Weights of a small mixture-of-experts language model, trained from scratch on English Wikipedia: vocabulary 2031, 305M tokens.
Below are experts of layer 9 (counted from 0) of a mixture-of-experts language model. Rows are named down (a neuron's output weights, with its number) and show model dimensions 80-159. Each number is 500 + 50 x the weight over its row's rms, rounded and kept within 0 to 999. Numbers have three digits each.
Before each expert's rows: a language model's description of what the expert responds to. This comes from a sample of Wikipedia text that the model never trained on.

# expert 0
Word-internal h/f pieces. Consonant pieces h, f, ff, sh, th inside or starting words, like Rocke-f-eller, house-h-olds, Al-th-ough, hosted.
down0:556428523537586489571472566527521510461462529590553494428512519475497535423507466557432422457460465472536479438460545523485507431460509462448473551532468492399524439441472632428487400524505408490471517430452530558465557531473576516507481595
down1:554479479582493482436410588513503507530492504446415459457541542581460517486440441471488488585421624516506527525432475484528556540492445451494540545453477505463457534493491434460554583577570477466508577514596531475484543406436460530485510518
down2:514543498533541496512540521499497536490387509534419426565474378403501455505575498584394547477528503461504522516384632508535504522611486543436537593460482498510567546497547502452524370404464552490560502554502437445564502468568494544523398441
down3:558548545505561470502600471509500507495481442484501566522531480458543553415517560480507426498514547507537486566524456515433457525454456585508433531533580439549553360558528408497451570553506538378434461454570519498545487467522512535529445466
down4:553533427510458530433498543492560485471472431588524439595529397558429492466477544453445527416455503452537587528565550516456472441509511447620559543465521463457538434517606450445549442535475483438551553513580479535488502484497523497523493541
down5:497520416553601426471465489471521415506577533517567513508493474587480599551424612522531487535475552591530546438458527478464510469559576538560494528505532471471566494442519521510532493506579501377573500573520544534430624458469464469437573446
down6:535501558514536577523453495470479458484526621520564456434486547483515461427461502486533541484525543509540351524512466485487527546495540409472488513437567485476523390476442512541409573421526498533410533530402538418515520407616518436577514418
down7:453474473495522493391552483520533517480516549519510560513462538487484549481489453509573484618491490553497408482519546518536581583434531548531448600620467500496475473534576500464573464538463408498545486504498421577580535498523498505452488512
down8:450376456483501573482539444472447410457465480507594466558547589424477536527570546512446534522487502485494470510507478543511624612475459489548464464608532486523360480477455461532499499517520519372552478433465482525465386537460580581472527464
down9:538504478514560493401497529496533425489519520487523556501537384474497524425576452505573562472516476488514507551425502481526545478447495540433479454509546551426481453491532557434628502547469500483412486493424456545561486434448487420571517440
down10:577490425457425452503489393481435504490521497433573507506468514460496509371531477435499492604495415449483434477434485510535539521486433540500389578521463580519580494541489521445369558481497527501563481478495417515474381443499466512531554526
down11:469470520401554466415482515548590600503477489536435488488521517516531466462499516497551517434563545455551583475531480483539465542480579585469475436449490542567483526533546552494505608422413511530479480451530406505593545461576490498512534525
down12:512553589550502529479428479451436455457498570525534474410494520383483462473508494560515526440538512538422528542465546543426436491493577473559449519395555575493529518482482476519521442451560531420466495458469517541485557353458515395474458431
down13:478508432531505477409563474474427505519573517466522402499481433473510479395504425517492476544444449405551442565443482456480460515499399398524517461483567532513554455556454543536426432503498527509428573530542487513564447489440501480560464537
down14:519455540480510618580543537502639553466422468568468591454506518424488499473528451531493418495530529470502606533448535529509449477447490503519520530501581522523552565501497461464402511457635493491550445477586510432463497488569493547514563451
down15:404499534414521524445435527495537540526467495430528536444588519500507537510582562493490540539394457477447486483535498569574435510584544503466485427488613548473546599458473561399464662482526449535532439515495541474532468468472590380407461550
down16:408388502551546432473500469472449440492489538548529528487389469481434482456502494478499594479446473474530450493465532559493506493552585518551462442523498517439539529505486517475341480463438514415545478437450598486462665509494497522478488500
down17:483579420478511470446481543453503480519501522532518549495531436519502524623493540534552521585521598494541523561572469486459459477566457522401470439511480555488493534505559506539443405456467493484503491557570405555504505498468498472509592562
down18:426551547455461479512502557492491565436488505507479450548548539433516513514489433490511504531589407495511525497508537589412524480413464458555554534404507466478475522580454559546496477521419478490522442494565467500491576569604503512424548466
down19:443529489492429469502421482493588485444505543465495503455488442498514506529539598450560562469512422509504550458455456518564503543485486509505503603477579477517543479548477480516542612455467557443583604466434506524517464525492419566525473531
down20:481439532475399491533536516516577515527513596415471461493469584515492445499425482400477445539545466586534503520539504417536478493528453553571558460600504552553538548499353485515507572463486471440384488534490480527577409525475506429473468478
down21:415458554447500563436529509559573515544468551505502537384569560518621534545491402523561518438444542497540570475486497479527506556532421449448406427454482551509462467470473465568469515531525418421488537466581497474490516484387573490474537471
down22:546518510559418448540511509468408543510454365533529465529515403479492408530474518507472503424474508438541557427477475541421476478417526437587526535463435434427535399433541522502551426507514494441562508438544459342470546540510516528417487561
down23:470459521468396533547537486481445574498463445442521511525497584559477477546476506424574539453500596480506544567453474555532614393512580521522531482501581475530515465478555450456411509481504457492448471575551526541570486560525440505614467523
down24:570452471409538446480533500533506578505586442481576469471397421541519484494483507507496523508487487515498543506466531549576518499463612449510533357554584570415497554453501509529517476492555586446428533550565518438530420515501453526568428528
down25:461491431344524408486577515539549485551523581548454406455470514523428480493515550464486459552443474468473475443457457488419429397478515476463495485532391482508460528460486531431514532560533523504529535498591464584534560525568494453520526529
down26:487501557490472505455496537461553508528497503540568545417543495507551478400512453468524484489516553467537578380498482585482490501480535551605597419496562543468550490437481503541543478428591451470480503530491495526511517457505512494536406488
down27:547488474589437429440484526485503528489423566522442501565524564438403489452601470506461525503578642461500510501503483509518593467544436512520462535434497371508567478518504446492483499466492538540590419531552471526584443458464546442545514512
down28:465529509500416538509574505400482521555459594585465583448500510491350517497445485515468541581499483548425511457478484440471558506419460453451467431486586536502447391570473442454536452481568497457438514478462461545589441501555519484502449485
down29:420455561427544484492562451534586490554514507466469509510557594537397492492574462472546516471425426359527500531544524501434463535491562525420418422589527449435510503376529545443471527509481554491498520519491467470470528531503515589475537540
down30:482557544603391538465590437490513548511463477454497515479417552520530539443534495523446472471439514502555506414517557455517543493506542551538436539508514536509577474362405561668477489506514523486551546517402533424470483441500489563499575515
down31:446476544456425487551482536568511484522569469622528471485553480461524392528554553435453473491432475484518449421506455486549514457483446523484530614527445471423458492493479533328493478428531438539447449472511539464532493464423403538427551490
down32:491437482549495432499607506510507460453619561477483557386483470429561450517442478464535537625543489521385540456458419435463494473476476501578531514543487398496529467476525571540502459532487502503495552506497523548475506501568513468457452512
down33:508532471524541509427503618368518529479523494513424484476389636436478490550482542566519505604519493493514421541475561600493568575605507444453478483549508469477515524459391540452538465467459444464505466435541489527587480590407418473457452556
down34:468472493555471492539576458611585547503561529541454556477536499487504485508527579528463581542480497436371493444485499431455534496445510452607559404547471447497562434573491527444466464526472532610531491495538619542479461568546504519477441422
down35:428459433606485387526432502445515445488535454563508459552473441516465567551478514592504428486583489424492399564486432452575539488399510541530457538571539552517460527466412527515614443485503499534515540537540491528410435509545503540459481488
down36:536512372427554504555449461499451544477454482547393441484523523491515543505530506515457521426504456489517480501573515492450439476547415543600474486387445464500456401494472562593416545415505452503500484398459537519536548510486624475540591566
down37:501542488468510416482509530469484485494433507625438546468505477514587424525535458481455468422437423460529556502484482386538489398477549517532536610533440549560494525569445484482472456510408562522585567477480533438510506528455536513480577511
down38:466436441420625458484501526515501490501532495501532585599466440539412516600450477513595532529508470506428554479541518475530575550457543446495454358544454430492444497524524491449464452514488584596477462483504508412604522602478557519530392510
down39:528465482567549564464525577429507522512570438484470529421369513518456542614482539585459431425634450516474543520522524521534516491504537536432398604516496436483459483491600478514471553433472625536495481497534489493462559517545523572467493514
down40:441556537516441491463499490536494480418488488409453504546439591490521580573595486491431400470595541546512526518526592535452480487484476438481450498534440481538418461518480506537519477450497535504519544460554418494462455531424541449499486507
down41:534528590438487515524484483480474472565436489504468538443461529526381531511483451560579589535482424436484579464521535577513403568567525496530506530513559604514467593569540514551495542558432438453493452479437465475570473510584566491506508525
down42:497480554450578558525479557485513522567445547508560475509444433517476517493420578472539563529555498570431544537538453409510581379453469518465565556564432475517546477479510511557517433525525417555508549558497481516464578512491555518502514624
down43:472450568574499530498530511476490510482434549462472555475478523465505515492418523450442473522485504445515425527496520527475569462519532551584389480429598463592580493407422481425431574444486511438456436542407510494543529438491452412482526507
down44:495470458488549523605536529480507504450517473462542454503512488551564592501408481387522525433558476499459510502486487429502425507494548512419526576450604456460530521537477433472473496461367466613521403438556468449625435565464429452482552404
down45:527474467410490496557473518573479506522612457522401470510453512578539481463580514468493445568553548509507540533528480479453474524491488493508516596483458486438501566417514540409539440483482519422585627540449514615562607555506550520553480510
down46:502502500558507432460518501504510523462499421458634422469572483536482479607463481499528584412531565536414441485502514577543422643460505444540488480441551601591488559523462453504516529506459455428518529575422495444458505497520445526575517391
down47:535578486479507446492534499551479452524538494493464553563535526489471493489522469488465515447569418560453483470440421536534506467449514479430517476603577447480593382445527491500487503501460417431498559536545492509365547437481385391530536547
down48:497616506509451517405491523450508518532497480520511444415579469478459490427480501585547487565555506564570444452525552366573517559496484555430528560598501569526461510430538489557429541522474543496544508481485474465369500511471471404388563506
down49:454526547441496455408527521542440536539600570421487490592498489568480545418487502485500392460504533450534436574512589449502397513477514493472586575503482520508486509525496540439482499462454514432449517412450501604529635560461502555458505496
down50:502561399522443470505523508483465418560503465446582425462526608526638480472516454493526401516550532394534487500623521533591577526479473438477508517558435536524569506446511449494447526453546515583434545542497574500465513473565482556530575437
down51:524494515407504479537463464453467478508456493536510500501446508544516493514552488562462451562497475473509478519618501517472479555498538577463460509508474443619502471535506544524606596458443483458500415549527494474651532550574489549511451518
down52:546427451455469499553495493593456455484475560513500559397487586486557444477443555462471581425531518504538503486374535579462522516570508549517481475489509436520493583455529486523534555471538392455542569459560593519615536464666507480524490476
down53:587540581564516463479561571467484450522552419507443530507524462596428517519520505530462442446442523507531425566476496494506493440587533553496497537464436479532468517432495513471448484563503515465482590449453583529433481533468485514581409440
down54:508460529512411469510540524388532422448561496462465572490618409505481483428496483482446495453563512459511506506510484509489591459537443513578539597429535517516619551456562529444502512450516608579480384545469553464487598426539449575476462508

# expert 3
Plural and -s endings. Word-final suffixes, chiefly plural s, es, ers, ies, ations, and s inside names, as in Bot-s-wana, deaths, Notes, Chinese.
down5:566456492470413375509491543499476467614490491562476437524490542421491465448560483429454522489511369486561513405511455552558466451554586566532467494421522423550535515513539432451563457550491424477526497489511486523476472522580556612431448454
down6:458508457535464521485401530549598487438551403589486414518474461514514578542484502437539489525511491484454574547500531663508589493522470517497462560537568414514498536522511553517552510519432478436517586467559554562546462479471467456549501506
down7:420465584514548447591526549403462557463393452607523464512516455542512551535483452420467509462458482508481484606582534538465522513545534523421435591504576474515523523536445498469493488507572489400487454558581508410462530539608518481528490558
down8:489542561523493503541427582400452395509567557428562521419533542452498571416455592535483510507550476541493549551505497572474543487490524468501546565535476542498544455508486536481420501526548482550564505542527545508508401438526467441525575447
down9:564516474540455543529462396487499574535544463439554429539512458515475529500505606441557600439427458537489523477513526525446502423446491547524440505527469493466537487550512474486515435469539494466574526520578544459454548532444501478548542396
down10:460483468515543535488480500430462512482458492465563435535461399527515486355571540531403492525522489463455559427474506438435507477429469465418580543435520440484577516578484472444458534546489549538513557584488446483529565492502425595563541538
down11:395540432473547516409507474534500444471561513546486563507550472511431473484551472521444545559496507443473428521466482574494460556453476572499462503515543504472444523476565512525544496514543492512543459478417443502474498597376499547485416563
down12:429532439513508492524466460512487547477553446619502445463537494466454550419505530516475535583451458492530455477455472613491507445472492495569466476531482543441484590525521487512510533498437500573501553483402537487510457543539451515483550547
down13:507525445559541579523514451572530528446418457417523411487560501505495531479473468555479512407466469495495402550501598497478536591369422443446544469432436513535399663544495450514447546488535548494482558532548495521540447532403576491543551488
down14:516518481412516504506494401474539515552526551604523498545561468432441438520430426545497500454546490505627365491491557579552487511582597455551509521499495529518524562429413529584548560423470448533462458560527478505535542534573470550542460509
down15:549472539445465573580503479517508470481514436534516600454474514575459473494530538347509553532508545571538492483518535317467447577478407500500580542544536504475442463507547506436569542505448547437562573461509484486556383565488555464595464501
down16:438464463540460486513490530476533393495502528489369483498460524518507550387585487574500515456537446422468480455453458426548532512481444413456449518474388628416471462505470491445533434474495569508488546484522494536629451538515420493559473497
down17:424476496483491503456543525553511441461552490479503507469402563421514517518574531519390441462524541517591513521565454640502450547510546446477494386518477542473503501535500553494521551463503538461459496393409476525452436492448542520558429486
down18:540500473526436482585486551456492512461497583523509615573451492428469512564491431480596432464517478523498560531515453480443530547511487380625504417532538476584528451534572463500447449525497442471603453460527485520514486538516540596514472474
down19:620407463484528502574445468470507477465432550515482492443575446433514562560475484537455480542517424496562444537504451588423424535415544501606544486443488479539421526483501475459566449548465577523471515537475488507478552437465490492490496645
down20:567505423469467497466511373514472468409488585479455407541489470533500508460496478512535508473546537493547504523464583527404473447556515611522502447358585515546490544465545438499481448499519489475431469490485641409515486508499479509512542496
down21:486578607463529482578495536441444417547548518520538507536469498431483559466397530529473514443500500486509391529489567506501398511556493503533550526530554482481690457422522539483553435490419543528595465534556509441606508496469495478454493532
down22:540488474508422453455515522449544514576540554503512604557470399441524451433541519394494438587503457459474505442559543457555465489423457500512495505517456449529525538503472422576500489421569452542475555516555548520501594564475497484352504365
down23:548485538480557515451481464450396450423437568525503472580490587513454496553473573515504566543556490519506581515459497474538563603514408489572512433434615528495454544437456440473499512460516451436525568435579395446500572525464534567486503500
down24:515502503483614482443428527507501476563517454523457493614521423553501480578522492489486524564386530459566446425561494468530447447515499546517583577477476541522439460462556521480516467409531490486572544496507447500516550509484461521460494506
down25:523523404508555503429602533633470526458534566617429529477540451503512454477550518474508447537528504449578550476546450583522431516513560516513450467570500505552540526531503554495536447571539592556570506575480500510376482525594507467556442501
down26:484596549513486503536442499426517512458509528645560547534469535456502613462487468478512493474505501578532515481520448556543548541600567429535534508489449477509495490584529479559566503467539470569440475482474462525532565532504545532505455541
down27:433444439532521521465507416507515595512535474556465634522442508475470543391529537462496480452544513590489554542556474518463449634609470503569467446424495446539496607549631539474573504563440425481514510485517524492521590523566500498527487560
down28:578595496438577434431480591453478555451508578530602436413436388534437601573545466532490483536460495541513474515435529525495512591500487530554519468465507523545475503527554615531464491526543461455522491491509509505506471510479432624499517588
down29:498503535489602631475557486613452505513552519415495540555491531567455527455591505493428523481509566482560551501495513461509464492478580593453490509542454481402485588472418448497515488504424516451565603532432463513474471518495545511473494531
down30:542544457530409460577450518505441513491454527544524444492570507535552535598494548514448616426439477538441531507514449528475534559514499479557564493449482471572541507554483569540556497532472487593465467561505447452531477468542469407607554520
down31:413407528588419498528427599489471491524452499539535470498472417502465426502438473482494518548490494473465531444410531478440411492531482498447501441534435494416452443540477401500510501458420495471518443392474464516515327474480483574519541505
down32:463551406440467454474491508475438470535528446544406535429489496467506407452439556468481483507513446561565474500487441473596493490393372467436479491409533490492542558444599544398509580507458535455531526484558521490421568529550595477459467464
down33:517625526547517468534562550520496518477506509488542513606490551426497486458521524417538544556423505563490459553442623465552511434537397413456470488484538545482448517505528478436529618492481569497473522416507478568503503525451503507457421474
down34:507525476433575586497536514506466559391503585434488426390450465460512567484496471529521521440515456629584541506503582634512514541446592497492556468503583507484543487473490478505572554575467477546568464481512561474592442491529562526487556525
down35:506600500500425483546475591541416468531430449567491429466487473549521467546444547532439540448459453504469463516568478486487608570491545536583465485519465556484574569458534378362535484532509465603455614444463514450457534539556484556374484548
down36:569527506546600505520551420467502411504474482516459582507478567471504529516469549561600610501528493473582471497522437405466552530643436470560578436521561565474413394476453559522485515583499547560483484451448533402479472461514539515562445491
down37:533474521518388583450458483522466544490459469519415518404538497470483498548477448510538482463492594495523577492537616477514518445605476513527526510575524484498478495433563489533447500556527530485450532571442603506528597463518513507512576529
down38:432488409514500447466454504551538504497436582447475494575533543482465562537590471530497495591386582499461544409501550491506534498480524475482486637568514553573507490497510523497438511536508470462548461479460510431511468465539466527489471450
down39:370578530481525435513462551506557526468596471535551429458408484418474516550535474455545531445499535574326403584569428498539506518481607570522433512451497484532462451572454412465507467499464518540488526467490486424580522472505461505556442523
down40:459440449500546449532451432519533571463497466585461480469497511439581426455454512501472447466431427506464439490597508545553406495582503477478599439421565551435576488391469498519487618480540446549529481580547511525450541411471543419440497575
down41:508516557532490632543396481480469574551504397511511472394575459458557458391568538519518522471451492474498553552564441473449508470486464501477444451430479415566578506494515527439521519592503477501499557462419568465551584521561494505524515466
down42:396493561487515493444504534573612530538505434450501488430548614496518469499540478535469511500452461424438509599534452518557434548441511606475434527492454447521504472501448593538446553473550373574513434593488459506509502566494519448499409514
down43:444544435569483534488510519516539466490485516436541553474576422535498458523493591541528503574494468489515454493493507607489454550451395533452554515448485582461421524553447509537484414427484477542457547437509507645420545431578511526521541531
down44:471570582435500495540463534585484587515426567598489586388501520513530511542493506497556472499564490539470526435473563501601510568443506417532551482450439606471536477474460514447545618506509493467516524578424413532432524467508499551472542553
down45:519436566448493461480439430523440455491583501459515478465485432512486558454520480483444561449486428577578559542555489409523500554515506506519521507508550418407550479421501470480514547480433433456516483509462390586454476516434513492453543420
down46:508504479483491497424482475532518465486473471389480444442410451465521454460420403500546393547544377522511565578483534447554559494485469402433539497519561493534523478504497524499432577462505487475520504504526441473446537506598526487530380410
down47:348448486423436470571435446527516584503463543489566515462504533478465622497574608491507499507500562595442499582480429526548533487452472488466552569499444606483437550451523582449477555514595440594500399530447451493519525497510559506538532506
down48:470485437568399560441539519500482524459454552454536456513524576489462563432474464554465469456536576468536515481623517546488496491526518477600477426435574523531389521495568461440546629474484496480442449471455541552461503560495512403547469551
down49:575404427461523502449458430488621580549559474475463528384552543526528489509539505541503540580472490520460500449498507485537529476457534503538522507462522533532420467485529574539441445477481469509624405495476532477511469489597457606465413462
down50:602488486510445607603585488443536490516563509511494566615519533481524443512493509519549499576551532477475459568453495560438494449520488561538527488487460432466501474490516447508457486382395502425467502435583549512470521528432469565505444425
down51:381429556578481634561527507520527527556540534533467449543480559461524466491681510514546476470500467546478508499518456513477469370502496494539498566478430441515554489577560464504457511448412508412496541484474551433448508443498461471599488601
down52:531436471583490492486558599404463464485477532563471513565570483497465459484531548508451535537489464458475518525489550486583467471554358374460445569559512577491531563518506513450478527455433491464456547480547522491388494433535468555594498546
down53:540422531439529494542573503418463497501593555548407499526476451529389451530526539601509569523615439496431414390483503515543504509533523418533620539433455480553481521486511510410467551432507404461528518463504474453570573533504517580387516459
down54:442510523450535457549502537570484506485432574546503455406505518550551534501527405541499492499501503597492473487567415436488558556514422495545495399522492557529544524525407475493480551428553484490503487551439513464493608489557533496587505486
down55:412473403556579447597452517567465528449557527491531581553429570527551558513556582414432503517431481581514493500510438492535467444473520571568464558499543499462492503521496568470606487554503485569545424560432512454458527423529457439490441454
down56:563464463474468541598338537458361452414535493398508402514478468511470538484436500489510389495577475503497474432494587424453517525511477356497495524426503478517573564548489586469522520513471491545464501633545539413484613508497507508549464468
down57:462447465531532518517504471469448554533580510494495525440384529457422554467443547552494466528465500582516448425575521490506444603507536534603447507529412543595520438504510488460447489496508551518500525465480502544504648425546393564482480480
down58:504461487474515483635457513478445505531550449482439449450598492450594443417544533463489520478499587498502539511503393597386527540574481459545539499475562386494464440485579596514500574488554592553455463520541522517478511514519398442524480520
down59:388553481513469550484415494545540503494477526526437566483518455411489506532566517553487576507541518501462476510525566511510392497476462632436558530532397523451467444497432555533530487448484556482422464485422453565451600558472522580497473544

# expert 23
Ordinal suffixes. Ordinal endings and words after numbers, as in 12th, 21st, second, first, plus direction pieces like west, East-lea.
down5:466518424537425463500553483458630457476543530563511541525448542589507496517465553500531547538517526569543539509540530464458553502501515431496478500493519598511573554471531505487568573479474575453534434416511435549454500420565464520466539380
down6:633499511559428539561586568498451446509547494483485483533450563630471482525407525430494424502471519566581544534566553584565541399567447507419530536509541515557504440438566441507460536572476564603424606560539578542477519508540476511491526492
down7:452522474465582530485479485387447520451441566462575475512480438483558491495499421480467531601524523522492442441490579477515544457539494484491539518511413511409544456427422494452527523463479532564513542529449370498561534486472535455482571457
down8:540442457600475525514535471487502557520513515405550540416545542498539549524586465505509578521550510461482507492564476513427569513535474644466435536541469544430503537590500481468429453532489417500510422594388515492586487397493434568558401449
down9:520415502438586414478515461569517524502588468537509463538532478443507437536551507550465537539452460572474449518475468443515499512485551499581456514459515494608548452550631479399534491507438454479438352559481500468550564520533580496473498479
down10:463488443603534462368582512507563581512518533445515431576537557528520471491509557474553477546497454504401474530551573438598496457491482484421510532444488571468577436489552476548490549501435568472501524533440555537485550436481478607586489457
down11:493593495558513426470468433470514574552480547504544479547490526546521527370410515509481559514427450485515412501453447542460557425448446538541468502542471448548507401487456510471439511540498457465411575547516515568602495538472517384525476418
down12:432410488590550517532508605538624503480465581499541501567529529478447472581457516546478509382482407547456544503563509460514533515462458575498480430544425468493558447574529564462548505573451488487495574469475524490531440534473533486519533558
down13:416487437440531614408495549537506481585459497595444491442448497498509531490522574569527467504460537549411402500549504523430428464487475481475486462514483518534469529466440475528475473606517532508549518480558568495496458488464513418576497474
down14:539476479540490565448528508476513512443585490515505466451508610430581543439427568431489408445514404476473466469472497551395510523528534534546520513485579519409547510477499500597439456427491459489518616609386387551528522473444515510522528526
down15:498594474465460597494439529435437510445531589574469400529560523546539558477510478536469567434552517431547628533470539521498580444428503418478438478493502515376489425544484547560516536533567501547537532539513509476568364552566581539596513577
down16:566543475539578471434615408466551507488500461487396480482468469575541461460488518494570438503550533482609494504482545483477485552474448536502522428461481465530584489522499414479483425460566470528455557479611481564549514515531473534508483603
down17:540532495487531487525434511553397591510431570451458532604551518541474558500469521497526501556504421428567454467582484477500482498477567503585559486480455442484459555488508543549482550404502594481446400576580485427484483496531545622465529493
down18:518441537532427478530541390484533516486423527512541451447532457516470554609492384562454451404483479510495437598493472508572528611531508499533492528458521528512519430493569416490462484500534507540572470589472548515599518506482537550473433546
down19:474499511562500557460420495505547462495507475496497565518458399500444489532494429568521436513439491482458580545450547432453475507527488516535519600591469564465434521525467583409442445472583451484562457627578504478452559436500587511553489467
down20:392514426565540551587504522518550442435529590497513460538506392521545496442499528513446505574488491432392544518504500467461507510485605509561462515425526510499442461543454454462522568474496491374462482530441526424419527530408500545494404449
down21:498445510477471394424449510424436535515560512505524525498461487554518523457452514453576496413517561481420522501488463473476461551486428452578547555573512521465530496488498464479501546419578500469499466479459506474562557440482467526528457534
down22:420352540458468457520517529514531530504527545459495425523500547521457561553534568370524453427429460500457516443553436497597487454481530506544491614506583431492499546493417523489542495556484504536496494379485543484384519486568493464543455466
down23:500518382554582591433570468468660576506575478489519388437552460552514499497465513510554449456471452487484548597491520465524509591427434490535536496555545511525454535538510511511498457498500507507499449472608535616456493505526533438481500535
down24:509630438501508505476404463531404471584562420475534561428513459519498434492450497548461588515516518479488566491481574493477509485412622533434508551459483489488418484605518474527540432493492553499489575513503481603519486505586432516598539483
down25:494545537484571541527515615438486510498490415515420471352512448486448503455563508446527529588464479526435535472619555445425538423520503484429586505473414528501555478499599429460520506433418528550515520468496520491520524439554537552560560525
down26:444557462538453543485545451480506473486513473458536496574553553551439547486448499471516623473611531559572508502462404523551444578510545538545475439512467393483481520478410531492605550538517430446510452533498380588574571451496506462551513573
down27:527502451481481427455441474570495553500467452499577398623514543504485543561438513409551497554513579502477443516440507494459442461528584501485483531496494549456548508550412445463530478425586553401559405523490489514496519515360474479458574505
down28:464482639465457404537549551510464503457537493489450509549680495645516515478604504443470562522515568457495528501562497548460511564491521499513471550540500494425407546445495469416493472505548578491548418519531559444496448516506554589456580509
down29:503535539515467521466452494472463549590567555473514592429458572537462427451448408558544480520447458501526551454443604508477498482536535593489501474527465507531487503430486608444500483491475485431408466636416599517424502427465510530532558548
down30:444452427461543488580313554524560496400595477503469453486497460543500495590495524478424482484505503543545518516513496610532459561506566422491522410541541479570541452425486534415529586523540508571469558490475431477554536497639484529428463474
down31:497502592480486443490570490514533448558610452476526528477524425480471552512502514538525453452487474571429567538577427457519570522434393510526453506548460585430489514460486515468489409569409464558584510486455479480416554472539580414490501497
down32:558528489441427488551514441464421505533558582346555500481390450497482453437599502491592485409540507468533561540508491511421534586597528480555471581550482490459436461517536549498513554534439499524442499461420485460539466479395462559531456424
down33:500516459516526439499415464417492500458558398520543515589552498479501473496479545519483487580490391486531434490447479335492498572583553500620518425495420477507495545516430469477552515550566409433567563472427517468482503442533523629525493528
down34:497498480466518427589489443579575474445481572433553527465554458489536450431529533529502455514483488504535505555479492462525527462514449390517484531493476538515617562492552527478457568522470612458468388533478459553515462486386440491490446547
down35:517445467564486517448510561598522556491523606452432484405425532540592509554443386449401446499523441544473399534472515480487516491501508489479507452473487477466533475377445507478519538473547501495485577495444524486455514588376550523571528504
down36:529438515509493541539438520529433452412565446448539435363513497474524327547428532517539553573560496519452460541468460429439477461465492520475573547516565526596421457511481516483543542583449417523459439497424502481528433384475465538511561439
down37:493545442523473539485462444526507464456499519437462603442585426555475598540554590556510610515509504491498522432473457541596551466464519481498552641444448439525482477602558471577478502455537489484524599492515546492494483547442492486464459502
down38:505503513517562500618428523527456487508482469461549472600499547409462624486480500519532543488491405482497523486464427523447452537467390488551408544567474563479519514532470574462451484551494523437613508462563492561504424483485514506473539565
down39:555506470510387464436574487495464545465474489441496400540399505512480547592485472538516431507510405601617663512481583532535572484477509503500490445480412474470499544585443558511552518456488503492508562416506515474510523475464496410502472470
down40:498478530574517487423569569450421530574535605500520481536485569461477518517481477424455462471481542450515443442509576427410597480487447463502573543480472523441472506473445520442521471511539514474468461534528444485466488516471491456517459430
down41:456471534479551422491436484494574522533517508542522502503510540468475510441438559490483452388457477512462436461567520468584567454446567434488595520453514553389492517576504451459498520533453507475491435561519596607502561513454503526430519455
down42:514468522539479549546505436546559557458508475535483487561507474456530420472453589484478487543443509492433490456583473551554463513463527448505545367521593531520503527484479480489563519483465617527622510480439440479571634432489476450465421547
down43:492518407597464470493477448457527540511526504576506465505486587448516493481576508479441500462431539494480484453483472452588520530485491534587435545440552518566439565499536537581501494591432537417467488485434558426492503484518508580425523487
down44:541420486472488520532433591526501544442463434538422467454547528412492575461536579413484448509504526616484524502367496533533479515408509543524540594509495432468516494518530496506510530423492490497606524437431484592504561429602515460435554527
down45:564532491619468502576466548518476536587521553520455589495558500540441602440581509488535496436483474459492518465549477513558432506541457497480532512521524496494521541478494463499478491470440480514566458580483469532476562404477491501477536546
down46:566507407492515477552426470483524441485496548496415512531479577495540349395492509488428446474440443545475503500493404457514445432450451443490437482525544463556492483495451537567497512561557510505393509494556447536554544456430517467550562539
down47:484464540504479507456487548598463558515637523493424543499560441453488464512549439473511411619497430445446479636359458481432520536458601499484399504539445472486530535490418550442567430531502491479506520552557442552570491541404494495476504623
down48:577482559541508491504474506457503423539549456574521468511585591539590529470583556512457474548400576483572519482578493452539564488453524567535514516470487540523552517529534431551519478545441349475509407417611463437580461622501525435494520511
down49:453534487526549501435460542570479434522496570571470574461511454517580534562414499476459550484531489412454540479479460494515515587493504563517457454468598554520500590462463520567526600432505525472463486466457506513520489506501552546456541532
down50:452407488545582645515560487450476414485375511438475510468511465442429496465425442513511522609577487523445509426490531520565456601499444498501489445510448490596421518527449531567552485494407471490528525492511480533484549577539511517542459495
down51:505502471418444482598576482407450540540360489513574566471505510541583566524499557478444503454464519444531495464465519492518408441577460521515444460526508510558634498456573536514409473444463445537524441489525370558456550511542602479460453512
down52:458566585379577505487588408471568529612528512529528482469516478533398489617510457550518451495519532531400542526528495460386497546520597593460572529406539508522478475437493521528514571425457425460505517575504583514496451532575465564567424503
down53:566523511433527515453528496536502570539563564526533562597470510494513450469578431513474485492552465471573557529464580515506448463377572421481552531495551525504485602439463543512472530443410451469543469515599521495480496499474446461468455514
down54:555547536562464496586497531465503485548523463420493468477464580497474457538529531455479509459506511404502403537448426539463525449482485455525496519475522546512467492493515575534564455553551546512470493524431492530547466531556406454556554503
down55:447606540501522469451533459448487447559438567490450552427626398492489585526443517583476559500544491463533440476481478491528522654494508478457506433532478627451506401543429538511476615513542465457492512465541524493465501493466453445509519561
down56:469577439486486484558427526499588507580513459465520447483453514497530506498533448546509491542524579447493454514504487501598472416516494455538608416398502591436503466457491481496485547433535423524512503545599513482556434472543496540507539464
down57:582528565553522388562494444511582452567510498533462541485462491500512561510556541546466445577495429570401537508589490530542441551459445527431531430525457553519516601496418409501566476505545547554523469461512470526510486470521555570578532505
down58:454448487452490508478524531595550559519495434539474515511626498475416586507408562501483433408508450549462568546583424673524510516538470507558560458475454501573478602545540496476523635512557436553467468470512586511489480525599512443420486511
down59:511565532477528482476458518507561500411463456546631498567463513492528513476455551499475485461452555527387428374513481443509495458481550492546419542573546530440622584514461477551461521489517486495522513586489403583515489438400500410476584536